Experts of a small language model: width 384, a variant of Adam for the experts.
Below are experts of layer 2 (counted from 0) of a mixture-of-experts language model. Rows are named router (the router's row for the expert), up (a neuron's input weights, with its number) and show model dimensions 192-255. Each number is 128 + 32 x the weight over its row's rms, rounded and kept within 0 to 255. Numbers have three digits each.
Before each expert's rows: "comes after" lists some tokens at least twice as common just before its tokens as in all text. This comes from a sample of Wikipedia text that the model never trained on. Tokens count by the router's weight.

# expert 1
comes after: "the ", "a ", "and ", "s ", "was ", "his "
router:175124141078158138139146162141175103091128155125150079157099200131119114143152125111153156167093126127100092120116155148121152128096097069128118065142168206171167074171164167148111086101142157
up0:124152102137111136130119116133135160141111089162164163088196111119176131143131168167091123127078165193116148156102100137192153142122110147093107195140114100101061126139149097166066085175089156
up1:086122069183147105119073106088144147125121104175114156181156088138171107183097105057143137104147154110124079126139155134181135133129152139138119211132128074126125134096160140114160090116114192
up2:069138148135115105104186123148199106151073168075140178149128153102152131186134189127140143126084128139148099098157155143122103151100187123094150162144113108121108126120130130114096156179167137
up3:121122049148137140138073115079102118083074082124168093122219102120131125098105108132146197078154110143107097086053131057187098097127131102137126170098087103119136157124164116205125105095103148
up4:176121130141143152131092136139124212059149133096090162119129115102144129077115110151141086066108091170190123123141133104206141169086114127104127181149148112087165177110146083093112117196135128
up5:159164127116089106066181107108128126155086190143103217084144110137113096130076116118147151122119131181097113081070142080126139116159128127096157136106151102142081208087152161161060161187128125
up6:081117110201126159122108070144107176148125157081134148155108104127087131119142126156150163105147145126175135134133144118113120106106112121081145133120170101101112177082118127144142153176093128
up7:167147170104168113170098109068142082180082103128121150070169145127180139081084097149144088201153094132119135109112071148117052146140110183108159186113141096105133169081146110199109065178178143
up8:086159111117122110096148144203099182137106159150172091134098130122136177187135082120197082142112111133164088118134121129108142166156078125049113090071120131128112160156119106088089075159073153
up9:107205103113108162136153141165143133183150107143095116193135094129130128125124102177112116178118141113082153107101137105164123125075121125114127095134120125125136148146126129171073084134157158
up10:143133131127109112117123114157100134159119134166198146121175121143093135155145184092163145121126089164149087125131115116120134152080091137080099181121129124077110121136130111144135151170143124
up11:078168081142092137115083124080112101138084166147136170091102134173131114116190106105164140100132128177163144126137164116133084135162179123082066175082195093126134127127133189164098068128178115
up12:117150140140140162126149140113101095110086128162124174204058065116089138070193139149154154100139124180148165110178144203128125144161064144075156138082024147077132108123120214126137111090104124
up13:143198057139133108163118077132149103121119047142066106156127128145137139134159100099163169127131111103145144137100181086141116108055126077128164111113136103184159153169118161128128137132116135
up14:139121160159084151075180114122125131070081082134126159145170101150066216115111150149137125137166157131141202140137064142113161128134074129080125122107112135089087145107169180161041091110089195
up15:130171104055091122093113096180121200111104154113179186104171124083099109109170134120172093113189197113111177202110041155043075146063103172116094149127187089146084156088140167090147157155115091
up16:063158099108122140127089078144126108147117170174095118181119132105114113113144122128153089096104165137135186202136177114119173135146122122109129112098151134096147138152156144216141069159097099
up17:186149167171076124109087114127112132086118180144130148113091116101218120120168139149137048124171073122114154153127144122184119145076147153174161091107130156152105126152162152133116120152137171
up18:148198155128126125140180130090127130134162167148095140126120128070131159154108109137152131104168164231072153193123189178112143115159057135072092081086159153121094163163113125120092108078138126
up19:068116127085097119131143100173122172166087091130092182194102123151103114120075150159146120079125097167088100136056151125091076105146116152138132133093122111130101134161117088094104070174161146
up20:149119092098140176126124024171071166109157135214148090143151058145154120136206085116163175117129123086167104122118103152128073128180100088079114162130079043136106175125134116153106076161206122
up21:117128123184100124172094132133177146138125163116163163084157157108168100133135129118129109093110147145122099163071180156103079176072108105086029109053145097159138134173096165150173105185156107
up22:126153124146167111186145088183127118116115094190186152154147107114136110099179135130144152087048103160146087159097136129147102176061154096124092159117136092085140118095071078121147046123128144
up23:152137108087168148179115144105127122151128125096108155127146116116127110146047113210100136125133151161186143101139123118145123126137136152099118218117113128159143127115167114150086097120087153
up24:144181081134135111122135109103036098213127108117074142095169144148140125140144062160085147135131134120145164141078095115107113186174128143115192104146147113131115157137158179129112129115085066
up25:113178119096144094137083052083134142134127121122141157157152123143142084112210092107173131107121107097132100144125128116128130163092126138146103173096137161087158184114198098075151046136139127
up26:135161140171091119123203166145125142194128185172094125184170085111194151144166125147130089131123124098162110140141126126124088078131100164143142177117093092144109110079113106094122145137179168
up27:195133175167108159124153115153131157119113124137084136088127141167104136137099115151155112191148056141171068170079126144133105127192085120165118150170080132113072128098095165138097095160124111
up28:134110122111107125138130130088097121116087131082055138089179046176159131112145153146170127127176136121139128093147087111142149189084073146111175202118117091118114145083222089165099119096169120
up29:063143117100166114124125121062098167162186148127069092202139125130132076142177152099120127154125146125125146174133117072124112100225163131150114131109112102135108188093174079148154123122186127
up30:158142130126102140130095105155167110106153136150147105110073119106111137130148071146144157130179106079139083143069142105135109184110129127117158135112105093121173121144126096159153126133090147
up31:075125126144087105153096142057124094160083145072154150041185092077164110175082094069138102183137119184161151167113178137150143092127120095139171139086116136170098140156130150158131103107120149
up32:124107108107078086082121164113076178132086195139072138098140103081220135125131110117112095154159132119128083112146145123147126090110165130163175142141118137116122115135137151104121145124147169
up33:166129147121161131095105116135120139088139109096088131154145124131143145130082070153095127155195153097112162167098080099148126123087177144159097127170129123168094155121099186188174078097133152
up34:154110111103120108105146117143068161171120082133130134083133098158115133199128128139138130111136144120093094128155074134130152178162104185121133136126158121156075113166157113114079146145185160
up35:122114114125117119118102138134185100158130146095086163090146119161103103228110087133137141094125167151134079178091146110134096160073135186136107172131168154125103131162090169149089161161164102
up36:095145153092103117111152123150113066106101144107154138154161117112147114107107129162144069128096141226170068119170132127122181143098144133071093118172175142195152126101093110173123064107068158
up37:110137122105103188138104116179063132090113172123126127144152173102121150096178101159169144136103164118105115159107092097108082149114115074051148092087129140182064128104113132134064052178169071
up38:159185118151096171077188068053132125173074112176132163133133076131107157090148146135174114145157132140104146105081103144171153156137151101118134122084128113135107138101091207171124170117125121
up39:113140118080058138148139139066134101184106134112118112166139127118115166157142165134103055123113098110075136124069063105198133071103120139148111137153147107141165137103117128122140112133082173
up40:087130133124147136129144154200102104099141178115084215131122064163081052153149126135129037107141081135135156128155137100105104148205093118198192144116129137144161163097117154130092117157137155
up41:099141176160093151141184131156078122054136087125206124165109108189088118093152195145132185126080152121200084129095060090099107164135153138101041058087108138069120121114130175152047101126092153
up42:138130114107164104159043126131143156113097112140135140087148108122146168171179054148162156124161137108100118111093107106095123129096117166143117151096105103168113113079138188170149112081131175
up43:153117129088115100089146142139165145161115134176104122086185136150103106140112156147137149167162099162113111183154105139126070126138112160123170121097107139174091108163071103109091115110155076
up44:158126196143066128079084085106143127079146135188144120135126099131122124203156117089127070125127154083095089130133041101113124114122128183142134052141072101170143147123158128081129141137139128
up45:088149170122055147153139171102115178124158150133169153135132118171095156192156082138149095145109147179152084083082120085056124101064152185098124087129159121139121145133115163202147130143176123
up46:131114124094065117122122175164125165133113149146119092127065115130132157122099168099110083046199177126139136102163136120148116141192130096130147183096161127123123112126145184128149106158202184
up47:167138091048163140097162157121125145086100167128164128071154079157210108172130151149110201145076106183135103123104127129093148115149077135092116150131072135111106145124207137098093154148159169
up48:062134169057081167140119130099141176120142141150067203143172127071130131183093150172121115150110161184165088156090123125130107142152113162162107161151118044144097127144115112183139112102148156
up49:162138088131039141096097107111127160117135102142116124116191114070121117167218134203154142112108096087114117107126112110133145193086107172101148126123123095177111149117138146148101132156134141
up50:106153093063154157133156069170128120110131176132160146142173087166181118163148113092117164089101073181167142126139154111082124085106074159171133175151146093078114116101134147169128157132163182
up51:157140136119143131139118148062188088107135153163125146117099128077121123170117164106101129091140140087156074104144108149113061137128118126089116127061097113129058102075121182091107197151122120
up52:112150080157090145094124100135094092141124186185152162129159079136112151193128099091131135078175095095194102150105152139167135111134176158149093146101135112193119131158097163166102130155113168
up53:099155062087126127151101116080193116103094116086134157105165097136244112163076175150119113155200119086149049139133172135142072166127163150136193186166144114092123169112114141086125091120127125
up54:050131098127094093164141076105124137122130136102115090172139136076100154131163172193126142130095091124120133171161053121158108117179113135125092149068122110138117143135145120086123149183098119
up55:082154132132135130112141075130128143123044157108129129124130103159167158144182133201137198100160157146082103158103109124109147173149105125083129161135093109164090166106166160112151063107127130
up56:105149095109119096071122068108086145135120130110113182062165125134159172143118136073127097119128101128170151140161113149153118122136110137106149122109118065154101142112118144083100164100178103
up57:163168124150127155185110050136132133028097098132165113150103099188089098076059098140146147170134044146133105184076078034159142143112163080115102118117145139157117159152083181160073151130146102
up58:128141078113090088152078086158147160135097083105129120137160091059136109112123070190137146186089129126124088144160071096105175162100036171092172074131104180177104147124202159130142076148129137
up59:164129154100111090108131160148101141099104113115128144098132140094172135181142155059087094130170139118098148140168077142098139164141071086149201092093113069172125152102115112094122117053117135
up60:115122112085200198053125094117085169061095155131074129167171108061117116131191125149126171066117173148131165087131151138148145128107112143079103135137199119136115153140109175138169087166114153
up61:165122118063131129150161070113179146122094112147163108125190124133113160106114187103099109037138097108113135137152118058078178107105118111150139083103123116062140175127116095166094098117175133
up62:156115087115110050143113086161121155119131160176124078104130100122123171104141118152154153164221150124112181073136164078164097087137175165161131176138109125110087157090098181107142176132141169
up63:137173125087144063078149127134151137145111146088148117118091137136153165123112152197113152076166068119136077134068142117126140139116083136179130063121104079110045168141067133134116141109100110
up64:094182089124129098161151131066131145168129157101108115109149137165113148073129149144110118069122128126140074109158071127184112098168172151115077131072152083068110133094144153140085099135102050
up65:083132124165127117123127124169137154146121115146091153153164080111169179143171102136117092122127136118150167152106072103149163123129139096103092107127134090109096146091111135154136124094158141
up66:147119120048069110127162131094134192173119098090078103148159132162163112082128108115120117130117143138145170106050073072145115135124103160162068165097124119128070154067047178097141142071186097
up67:140091136099119117088086140127136115073123114148145146163119148063149180126160149137135090166122041132179119138131116125105192168155141126116131117117072188101091113114122105149145109092075173
up68:114138077052104107114162138152102103014142060118117169144080100080162090110201124134144118083108110116143077167179088124061122144112067109164173114096111103192141133124122141114122143192125173
up69:073198102150120148157141165098071122117148154168177098168155091110085115126139119097132097105102102113158111129096092128154205172106140117118084153057102085137137168111121147150093139063136165
up70:100157113139142141132196104123117121121127150093106102155189129115149129164185147120191102093166084143148123170139077158116145147168061177158158112099137072052094137068144126086116065056114053
up71:133154089134095149132097099138106132115134097096150149070082096127140115142153161108132175113211107132099118138186099139127106099141168133142133132128079151143105123144108161133098105142118138
up72:136129116158069137207146075020169145120068154136175134079095160122168186143156133134152150124181108177148134150092099068117099118157166156135079104143175120133153151103145169132135103147095138
up73:135120149101093140122087134148096141125150143092176143141130134181065182132161126124164128137140162193159154115117152131156126184088079198138128109132155115153140158152116109176097072128121134
up74:116115143177089137125109169218100162149120158209097125186092098149122150135062124128116080111182113195154129118104124085182105142161086124116108154146152169169079124132112136173169125158126109
up75:170139124096120108163131149121074146081122120133115066110146116103179100186133150169114176077133166148100091142121152117110144161124117129123082123080121142106076145142092161128084101111076160
up76:085145148123144138079139112124106144114121109140137115116114095100166105107096143128153172083144087145113105149155146087075130123112083181135155096091095077128125169158109107094099049161124147
up77:153150149138153107160155161052130160170156148100077150086145149137205137175118147102153142109172105200143176129122124146157120097102134080080123199130149124129105131156082142185147109149092120
up78:108177120115116134187093091097099154129076175165144087139049186092142134093123066148162117170143120102135101073062095064126150136136115130080110128086070103104084135081175097091137119176151118
up79:137168094116130144105125172159126149100132130149187164163111109188098165096129118111165142120098120103086095176137185111097156076150136120148061113106091084096130125143058102175122135045086137
up80:094175125127137121126100116114171131122130137122144157169144154115124197171105164196128079122109123161122087153176137145120140138073162112118164119111187149102128112101135117133121173134143119
up81:075110129155140167137113111155112154063150133148115141177096133105170135141122099119134217113104167123176118135104108143124138170176131189143107066118200119173104154090195158155100133106084126
up82:119126135146127171219108129116115161164109134121086122106141118207162133177160094101169185163151155211112085076088130095062093183124124152113121162154172051134086141115149171164144125165134147
up83:121129126145127171166156071177123145110113136107145157087124151119178164127130142135146136126111140084129161144118151141156041097143128112071192127126153131152153122111159075149106109138149122
up84:125174116060103142131149128113125188101141109121081100135129086155125135108152084125107142113150129187168158078068173143133093184140145103132179141099139096088124170083109143154078118120145163
up85:132131108156113104128048140116139123186123178100095106118099119116213147138162109123128149171157155092090113177113142083092144146152154140135110099153060178176063145102139191150137077114035075
up86:116147174167125148141148060058102118091143119117170082141161139177133101108158089080140131064060109147158119143166088104118087114134118178120140110112120104100097121115164145148095115073127132
up87:138125134135146071130055135187157081111125112101150091118150084128150132117132053166165160142120115156135129105176126092117172139045188134076151188114118128131138150117130077118089084182133186
up88:145146089100057144089130130071092182125092121130141092161065121153131198105089086186158049151164099119083113091214086098132106083118172181135114104131083154110073148127127127172142131110112156
up89:125140100159093151163151104143131115140097088155152114134149128158110170194110126182177116121131131155127106170141080066155144183144101128078115113123103115145136146055150144160153107128120198
up90:112137139120125130151160100133112109153100087166158112085195121117136148141173138067169111081088141125132145160150111089183125082098133130159136131137178109094108157111152180100165081092145106
up91:125211081088114066151129048103099192144095148153147173110176098182131182132156138117155149146106142142107106142139143125128090120187143097122197126120132143123101165162144133154069118140125116
up92:118145126102183103120168110153166047118149177124131119168085117098148070114135130201132123159135103101134081160148144111146092165109141134139127107151089082124113174143086125132191088211146081
up93:098117127150126089164168126080140103132112092155154155101144126083138098176132137101116157113134165129161139116059135108069168159111156121112117174090173121145130134027157153196109077173098139
up94:094157132139093099133118088149129138158144106145095170093129159153142235113135084197102127086042178179163129101166098139110089117139111119115114141135190137133155147099122135168090056160158136
up95:088108103144107133150142116084143156071120065117071100114122093061197100157118180118148144180147117130100133142138046101173082142073134102161128223127118129149124142083156089136089082142125140
up96:111116158091149178129113140074110144091166163140100168161090107171149136144128092197105134107189133149153105136170125127120153154148081165143182159102135103118097133152107173108078116073095154
up97:110136062129114117135164092125112074080126093158163135164130117074154121205146128163116184104146131110155111206129131129095138156092135100140197109112156062143145129115166113192101091162130160
up98:124105179128120091142127101139117067155131122087125149164118091126106097181112095106129102122103140215183129141194151114135124116102161125073137165091168138120146112171123137110110102106082096
up99:171123147093166102172100099140115123108133132175106170148130150105088210155101092111136114185090082167170079118161159123083119085120097147079102130076148148173138149119108124155086101144169163
up100:146150104154075130110118106138108122134084156105092127157119091094150137178172030176136087162170085082125090163085118130145112160126104119117140127127131078152094159086138170137110120124136200
up101:067140100074127101079097110128115128099103118137121147199150062176063122116119165119139138105131113186128136171056133167160110184164095173098145103144129119132118147135148133126127056116129107
up102:136139146095149142131180118165106081170126094075112141169166101077170141147091121136169149157135094108151158150143115180101126158176099176162195085113068118113120163093109120155136135027131122
up103:042130151114134069108165074127108098095165105172151205160166084112072100102162148198114073079127111216201105114235113157150137146185111186145155153148118107128132121121108174152111097162108155
up104:128180109141115145100132130204102152067112174077151081119141128176125075130114158153145132151082067121120138162119140070127166184131126148152137113127098159100134186095071113088132121106136079
up105:094147141112065070091116086161124171167132104157114171142129131103113162125116124134134104154115138161175105100146129162181116149148155136095133156130102113072075129141104048149081115159063117
up106:157162097100073181062075131131153103101122158121116143166093118126168142105085105174138117072148125164195112187146147148147105120131120193123106166103146114155108163151121165155169055158109159
up107:105122124120123146172133137076120085138120117163164147116155065096128097158131143116138177128124129128118132118068088092073123163156131180116213135127142055107181119074114102113124067107094168
up108:156128089107115130179109094164111137104120060165105149136115146078127138106170069190165151118128068171176169169152152105125139146114093114145139111118174125167176127140141127153115066081153171
up109:099170092084132117129126063215079145131125110101174171160131113114116123150157125103104167066111117089131124203152149119119140106153083127114167093140140103148112168097135117100112147154183087
up110:132150145124164138154114092168142121114134145105128159147132107073150127136185082094133109126145152179183151124071134126092138141185118144112090111167140131167085099164117175147089093118170159
up111:113132149054154145097133100172123074042104123155122147128095100178141099132126091146175144130118119122162159120110113053142114102134112116134187094154068093101066145127136182174107166131120162
up112:139171126123140128088184082148111117133128139113166187170105103079144104144155159115160130145112104120167084112110133133136082140115101189138119169118164140094131127140131094091067085097141132
up113:128150082145098090136173118115122116117136077138118107154154107107146082102130139110131098126121139138167148108171139137106169165128128128096117148110116087076079117113119119129138153128086102
up114:136121104093145170189162079104084136101101135119159148157168126120114119130095095185177134163099125148144177131168136113101155169089079159099174126044119140114133138078154157165120077095124129
up115:115159136077100129180073140139108171173132148097157179071168147142144112157167113120152177163164160153113129106090161179082030139105143130101094181102159098129116149093117122117082160100175084
up116:095129162136113136182124161121079116208130137147117113131071152148131127158160112118120071148122135110185111130166125133205116073088153177102153147116138097127111134085131124158150087110160126
up117:108159169114092140130094041150115148072156194151165149139131121097180204164161065161172104123107178172141086193098156157116144141157144135113172142126103086141106117143117153081050108152125123
up118:102131116148140078184116139128164150128129144129035154140152137138182076171102146105117103159170062151114132200137152113132070167158132101130130170075181087167140126100135111159048089132133111
up119:092114122150139086089082158091049138112107077122130133127169087116111155170109120095117094139161108152141172188123154099119183159086049142179190116080121168106120129126123109133192134101122144
up120:124139114104145136152108079124094149191107053152159090162113094146156161166161103132126159131109112056096108157163129195068089132099059109099137071097070074158084124095138143138130073169152129
up121:091110119117108141119087105120151123074151124123120149145113108150107114170132149151153086098085127141078091165164100173120128107174121192128087157128124140093087130154081119141018097117119136
up122:101137114113104148087109093141141110158138073139138141093103113107078189144150122166168109154105045140135117101161140122113179166126080162076224080143167116110187133132162128117068104193064168
up123:082136140085140131107109137094126149141141082173101108111203128097142192145163095134171156080144098164133128151074091155115143150141110109107153121086164072170112134144185129123096188080129116
up124:098190139157076169127106071103125188124090157136153135134125153138185138120094118141207164128074106148063148155135094132083161160141151122094080136065177139160078172181112130134089111106132176
up125:131110060197156167084120126131107106147109143129185149173113105131186073120147133086144170153132111152143141186109103143174112150133080129105167120082117126099128122147123155089128087143056089
up126:117124085159105145180088158098096153131121097114080166105083137117128118145114140143124184116079076151153098119136165132156110139153086129117142185123157117162082124127163064182104090124122151
up127:119131120110153110147105112140142202141125130075143154092145168099156083111147094185091127144214141146146121107125090137106074117131156117136102146108109104169070132100110111115101128169104145
up128:091177148134105181118133110073118143125060094137153119150131121101105124097177140175147143088135096098130150129107147101110079134084120160081128162074108143129132164115093145061139103096052140
up129:118121054136092192107147052194112164174154096140068139178126097084120135120121091125115121111096097119106083206116144148224125150124190132107127139133098160099118150029155169134158110133167139
up130:113092130098111123136115063085145150152148086173084131148191072102145120167147124136135063146137125076113152131102140142114128126104115151139154124106108128141138106141137124106112085177118143
up131:124108120119165148194128149120169093114134113073116188137118110149168150187176118100137158154150177138164124149159136127176086165055122152059163107108132081151135137163170207099110141153151167
up132:169129089109152176126099142118121155112091205135104076141087055133192118102110155143148118116108133109119142069136152120092142191124101127070086160111186118158108164108129138100133061133120181
up133:123129166144146059133021150150071146143142117121132134114114131158154158192086132182117110075067134167153110147120168135136113148138088141167144111111164133105086138137147090158097124144107095
up134:096110141082127119076078111082112115106147154123113144157125072159138116120068127137146096149091118104166107153117094142116082127129035142142108111092093103126091143097158140064111166099109106
up135:146140080157153156110118130091152155112130194138097167099117097129156187145158089151092156065108140164141124169129141179161118121081154107151115193098099136141142157101150106151119172093102185
up136:124113138107102133103155151130070146104116151130148099172102130110125114121151114158147100118154140165115102122111099108097129084092115153135174118159124123123143149145122097165071105137116150
up137:132171112115107164127151096048107118120083152095183105097081168131163160080154109176116178112156108106107123119137082102117078078109101105115180117126136100122141170121152093136084113124132169
up138:057159132182088150118127101153077130171103109180167191076179112156179131139136177059141128075051164171151150090120140120129100149128075113075051162087149116160103144138147171142155136157161124
up139:126182149144159103125150108204149181089130079134145094134148075124124156094151132144168103131152085121116097119125122110143135135179072135188223087110119151144115096120136169141175161045099174
up140:138178125141092055131100106165115161113111116167090154115141129180126127101120110154140126165106124086113086128144077095156133089110163164120166119116087137132077163056130153119080164150120088
up141:172170126189149130140099072141115150126140136167116097224146165065127165105160130140160174073111097175140143128175136162097093094075075121087163122146152137094103157107107087109144118158145197
up142:152143125067149152169148116154126169059149125167126141166118105113128070158153104195163104161130144093148068208154140147092095128162095138160095143148113076123090142152149100065133140216135118
up143:123116124150119110126113141199081139152130096097074110095132128130074179178129117164145114142147072086175135105136120098131082188141125177134099112076166085183120117102119143142144098123132163
up144:077156062092112187133120101136113139112044148121124090154136106115126169143081165140165132152113107110156128119158143107090114101156100132089083105105136143174045156101156104154144194143127095
up145:180128137199051127082176151125154091070128192148107131089101095101127152200129150099116126119120113079161116088094144097143098173120152119101143125127116130117133123076115083123153152115167145
up146:137138139128083097092129117118144164139113186113134114135140059154184084180171109080144083094131107173131129137127139176097125174133146209160201124083103126161153116140144147152074130111134138
up147:151134153078149127121193136110119131109137114098138192162090101132122247191111070066110215107134138125130090157046137098118055153167116127138094128078168102112145157101126065136085107093139146
up148:153122059118131127141122104125168136126128166133191135128105119085117156132128142123165069140106098109172137158123098121125138126065113145102134118124145097111139122085171109145113126124147167
up149:132133142167156155100063108102068187136101121126180114135117103140138149122092112091139114154144119072144133146074131129093139116187074111084096174136144103082112127148142135161101130099090124
up150:171162106106115151097131104102148138131112149105087148145177114083133095108118165150105127087098084185053078129065157130161111189149141112091151180129097127120145182074127134137094094182116128
up151:068154086083099168150126150127121131149063155174147175212116120121131102120144113146183147128131127080143117143105084135114103116189113117130086146082057061115109111157109122041149126194188112
up152:124115085140151147171103099114138138159137120138204131142123108196155178164154117117131152102204114100146125146129167104110133160101144105111114177160149076048104135087120169139132121092115134
up153:137138086106122128206141120084127137097096119099168132160123123123119115106144128116158136132171145205129158123146130114146122143140175142097141143072172132105096120160131174136040104163039106
up154:109120089141110128156143143108114179159128084150156108133105145081133072184100115167164132089117057188086055110121167131098101182051117110140144119124142080134095113122116142191122153122156137
up155:113141149116107163120119131138120122093097131186167188180157146094167146078201114177163101146106134126091071182134167127161158155116122118067154061141100139128145152092135135106124095139168138
up156:113162168134134126087196161159125104179107155159096116150111073159114165084110110192133104116140142173098046139159152101144164116133114158105116143073102105075100102122102175097060099150115107
up157:128167117141116098170107129147127132124107119108131134105102084118147106165144166168154161153139114205133153157186153103131124173148097120098127097143097176170146134154152184087099175114090097
up158:127129099132112165117092102155116117139118136138111118138075089134122085097141119129179110123136130126181158184146069148160101162166059168162163161139168101181135147119114143145104093138120163
up159:127125130102139099125098147111083128135147183138108145121194086082072189154109121134132177102150182111173141118110061130190054185124145145147118200108161104135126103026114089091083100109144127
up160:057118083104106121111138114164129121095098125102162121136167149116089100115103151088139127147096048118144139191140185091162150153137096087158144149116115173178118156088164107139105128077133182
up161:080151099091108091243054062133075123168101131107148121177178102164107111177159127145159157188124100151149122091074134110145112121125111107132188100155136125111137107118159082116132095159143114
up162:134145140079097144150143130098106128208141062159161184083079130154093116159136095119128147170160090097196116166050126070148071124143170139141110105142167106138102166120159166102139167168115111
up163:116146098120059138110134127089170072181137120167210117101151154114120111189171146190104117124124086095119089124118138097117103140135099053131109176117169113174163141131098130195156121148161097
up164:076111116111138189166154111149139154135102097158084108223143094068185134154105147173103113113125117144100168109110153128112141186128112126137127106120154097129136129115137155109125116165151156
up165:102123160104075133140122122132138068174126161140134099145201121076167144178152114150136150124203133118151115133110097116117116156138157149123120184112173125135137139078147131141129098075097169
up166:095189098086102107126159156106154099109108092178208106100074073104149152116110125126174095119119092110180072120135053111117102108172147166095139130102157107159065142130128136117103136148135119
up167:072129060057107146122095147159161145155140105111090164155092096099136068144100117171109048133224104101129114163097116109135087074145167122156122093116159103207082134142078157105085107165184131
up168:125150131136120143142143091093167201107141163113127163062114135122177121098149090050108027154146139158157126159135174099146171129145093135133087133162116129110126170092140183113163130090087157
up169:139115114137134153161097079173161131082118077188129115143087138110138132053196153157169140127073092076203092169102100144088101143125109135154170161102087143150105125096154101106107144181100145
up170:112143150153137152140046090054147166118122187141142103117075174117161166182148050093098146166174129136113139177092083083124098163143119098150153170116119172123164111119173145146137106191141129
up171:175152087103101146070135135165111061091087129108132152080141106115105170185140125100135188121221139156152120141106146111062097131149134138094084168125160162171110151156157110160097085191169168
up172:086140094086088083086184152119094093102059108084124116201160108153193207128205086151156121104090105116128136161109136142156102140176108165073087119102095115135115150085153138111147089127116140
up173:129139112138102171171125112114117188104064111143116211134126152076133121047161170141174066083129080080119180159163147116133177104153101136134144167123156126102116146136140168101131111075161139
up174:097127185189124103129098117138104138126108169128168078105143109131152150154192082201148143047135152183125121190118094139162171121112092162086154150146123138149102143169163115141085088123143138
up175:095091100187100078112130114069123124197150064145065145175122107143129168144151155133074154157202117182220160121069134122151150189104125158155098088157159163128129110159137146137163105143132141
up176:129153163095091158186139124098095148135074150125134164171118111129146196131093137107145104170141104127127142092114101078162120128124128152096135045106111105144131121123103173172077123145172166
up177:091108112159186159143121144116117101125123114089081145095155120088152121119151171068119130108126113148167114165176159123119138138113135137137073085151151144143135140121119151140182142105132191
up178:122109146202104127165090133151134144129123061141130110155092111114070108129066100133116101140100157144174133102104110058089134145121139125133144170164081084072119111106186127161172185154198099
up179:109134157115081176121116125144140090099096165117130099183195090167099116093126125174118109136079128178133122121086031110130154164108136168143140139096089101077147145124126089151178064150120194
up180:154136142068043147097120118135145149104111119139131141165184082185172155143127078163187109133137133099111137152106087139114157109135121160152151096141120082195116161187090138115164122149096126
up181:130130126098130113127136073152114092138097117195075140114122121115112132130203177163171175153155133119071127188122061124126120099121110105099111078086109160138180141113149155148131090088156075
up182:145138143125144138079114121195106089105141124128210092172124166100152122117122135144094145074165109164117121174135132104094139110111085163113128063112091115148119144155125103110132089073162158
up183:099133143083145109116132104123108119083077133136135126103149130126159133152122062157108134162162143113127115170068070105126100179140141152190244110104159124122079135112137179084177073110138069
up184:091200072198120090100118152128173152133103101091113128089190147112123126139078159118118157121125095151089160146155157146157126122123121123161193133110095126096115150185123090081102029134138087
up185:120125086184110146148106114164132130107129133108077116170099106067145113080144156127139187110102076106121087210145104111141113130117135119108125129123101110113167121133177099143123122102172172
up186:077166106091066158152086105148174133166073127147157156152147121135193097141127162145148171138139118104144135159080140123118114163114174109094053131076107143133118140087115142148139084141131106
up187:131149073148139060113139028082159119132094119104180130068214103164138105122174146130167081134092088079169161134125118069126178146137133147127149123159163118168115169109154129084181141130080148
up188:152173130129112117146079063170102111057146161173169160146145117147126141084109130094119118068091175119187128114167177147122133175131150108137130116125076148118103148167098061157142088126110169
up189:117166107120098146114155074133092160096063127099106144158126096085137171127130080148173111135119096116114118159135128115063163146179089106111157123139059103121128185138113161153098100131116110
up190:096195089135117155103157098085125128173083090132100115115160148143149081115156161090168120132116075141098148168118071117134075143129144157100137114094104091140111131102113159135118064134065157
up191:108137089172102156104179076069138170125120148189108113209128125116176146164134178117108135172138141108122167086155123126124128157103169089100117142127106117106141109136136062200091123098049143
up192:091151099103156133134152135128146150121105111205194099177141122171156098096138133116157123125081091128135067143140126146100097113129142125147197141085153093165084156123107145106116147140094085
up193:048140171078111123100108163220137180122116124106178175116127056069109160136155116101146146140191113142113118182154123144113121113120066082166114133119139128153112126141121114087166187158126143
up194:109166077164099110125161134139113178087093092113104072125114133133110074137149113133159181112122079132095118112133059110112083129128112153138170093128115163132148132072167123108114080085153140
up195:110186063090142157100119117130111102104090176081214127160105127118177123089121129119121098094142047085141164160057094135103132153109099129138104146078169113113170126134127130169146141166121103
up196:121113133136086088139080078124071180118137119081163143174106140115118130155166174116117102080150059103126089129203133120082141086114124136174148113125110102102149161117142108143072072135161125
up197:133193103070080111129110057089131114177103178115142103179169084084175095160186095150166157143158163122128150163165135115108131147134061188161103098161080130192127205095097160079150149130099082
up198:112166123146108143150143134059162149144119171102116146098121100163125109173105047077138129163144118163155083117107083105153064135144172170149140170106191094111077166063126109144109111158038114
up199:162155136138046132181055066138144143119131111165148142146094136104083138154141117141167130090099164111110108131092114096069085129122070141158144093089145148152100169126106193168071140101172110
up200:046170082233046127124100129158153087155115056179143175121071132106108117134171102094110150109135062154163119166115112021163148169167079104100143114133169111136132139092141121150143126157211129
up201:122104090122107070154143106107148167133131115108087148103113133076127129140195057170179142147126126136143106143110106089170116123147190136159151132108103120158167117142177104115123106078134156
up202:126154138184132160105143127146142144115113132128127109122105112094108182162149187118166171075125109113098179202161129121172082073179111162121090082135121145093125118108084156103115171124071113
up203:133101173114125104118111105144121140106105101099112163119095124130140172171197105131151175109151042190100119140131150156116111116148160130164103149127185124133076147116158145154089093136075081
up204:109134105170129086126119096158108153112141083174117117158157101118143141150144133100143164146136115152161109153076153151130066160164161156137076164105172099133159164114134148151167093082108182
up205:147125147117089206068126091172110114058100166150087107157129102172160100105134064156136125185163153134100138145107120090126108122128135137104186143146157113122096153051156120147152125149168123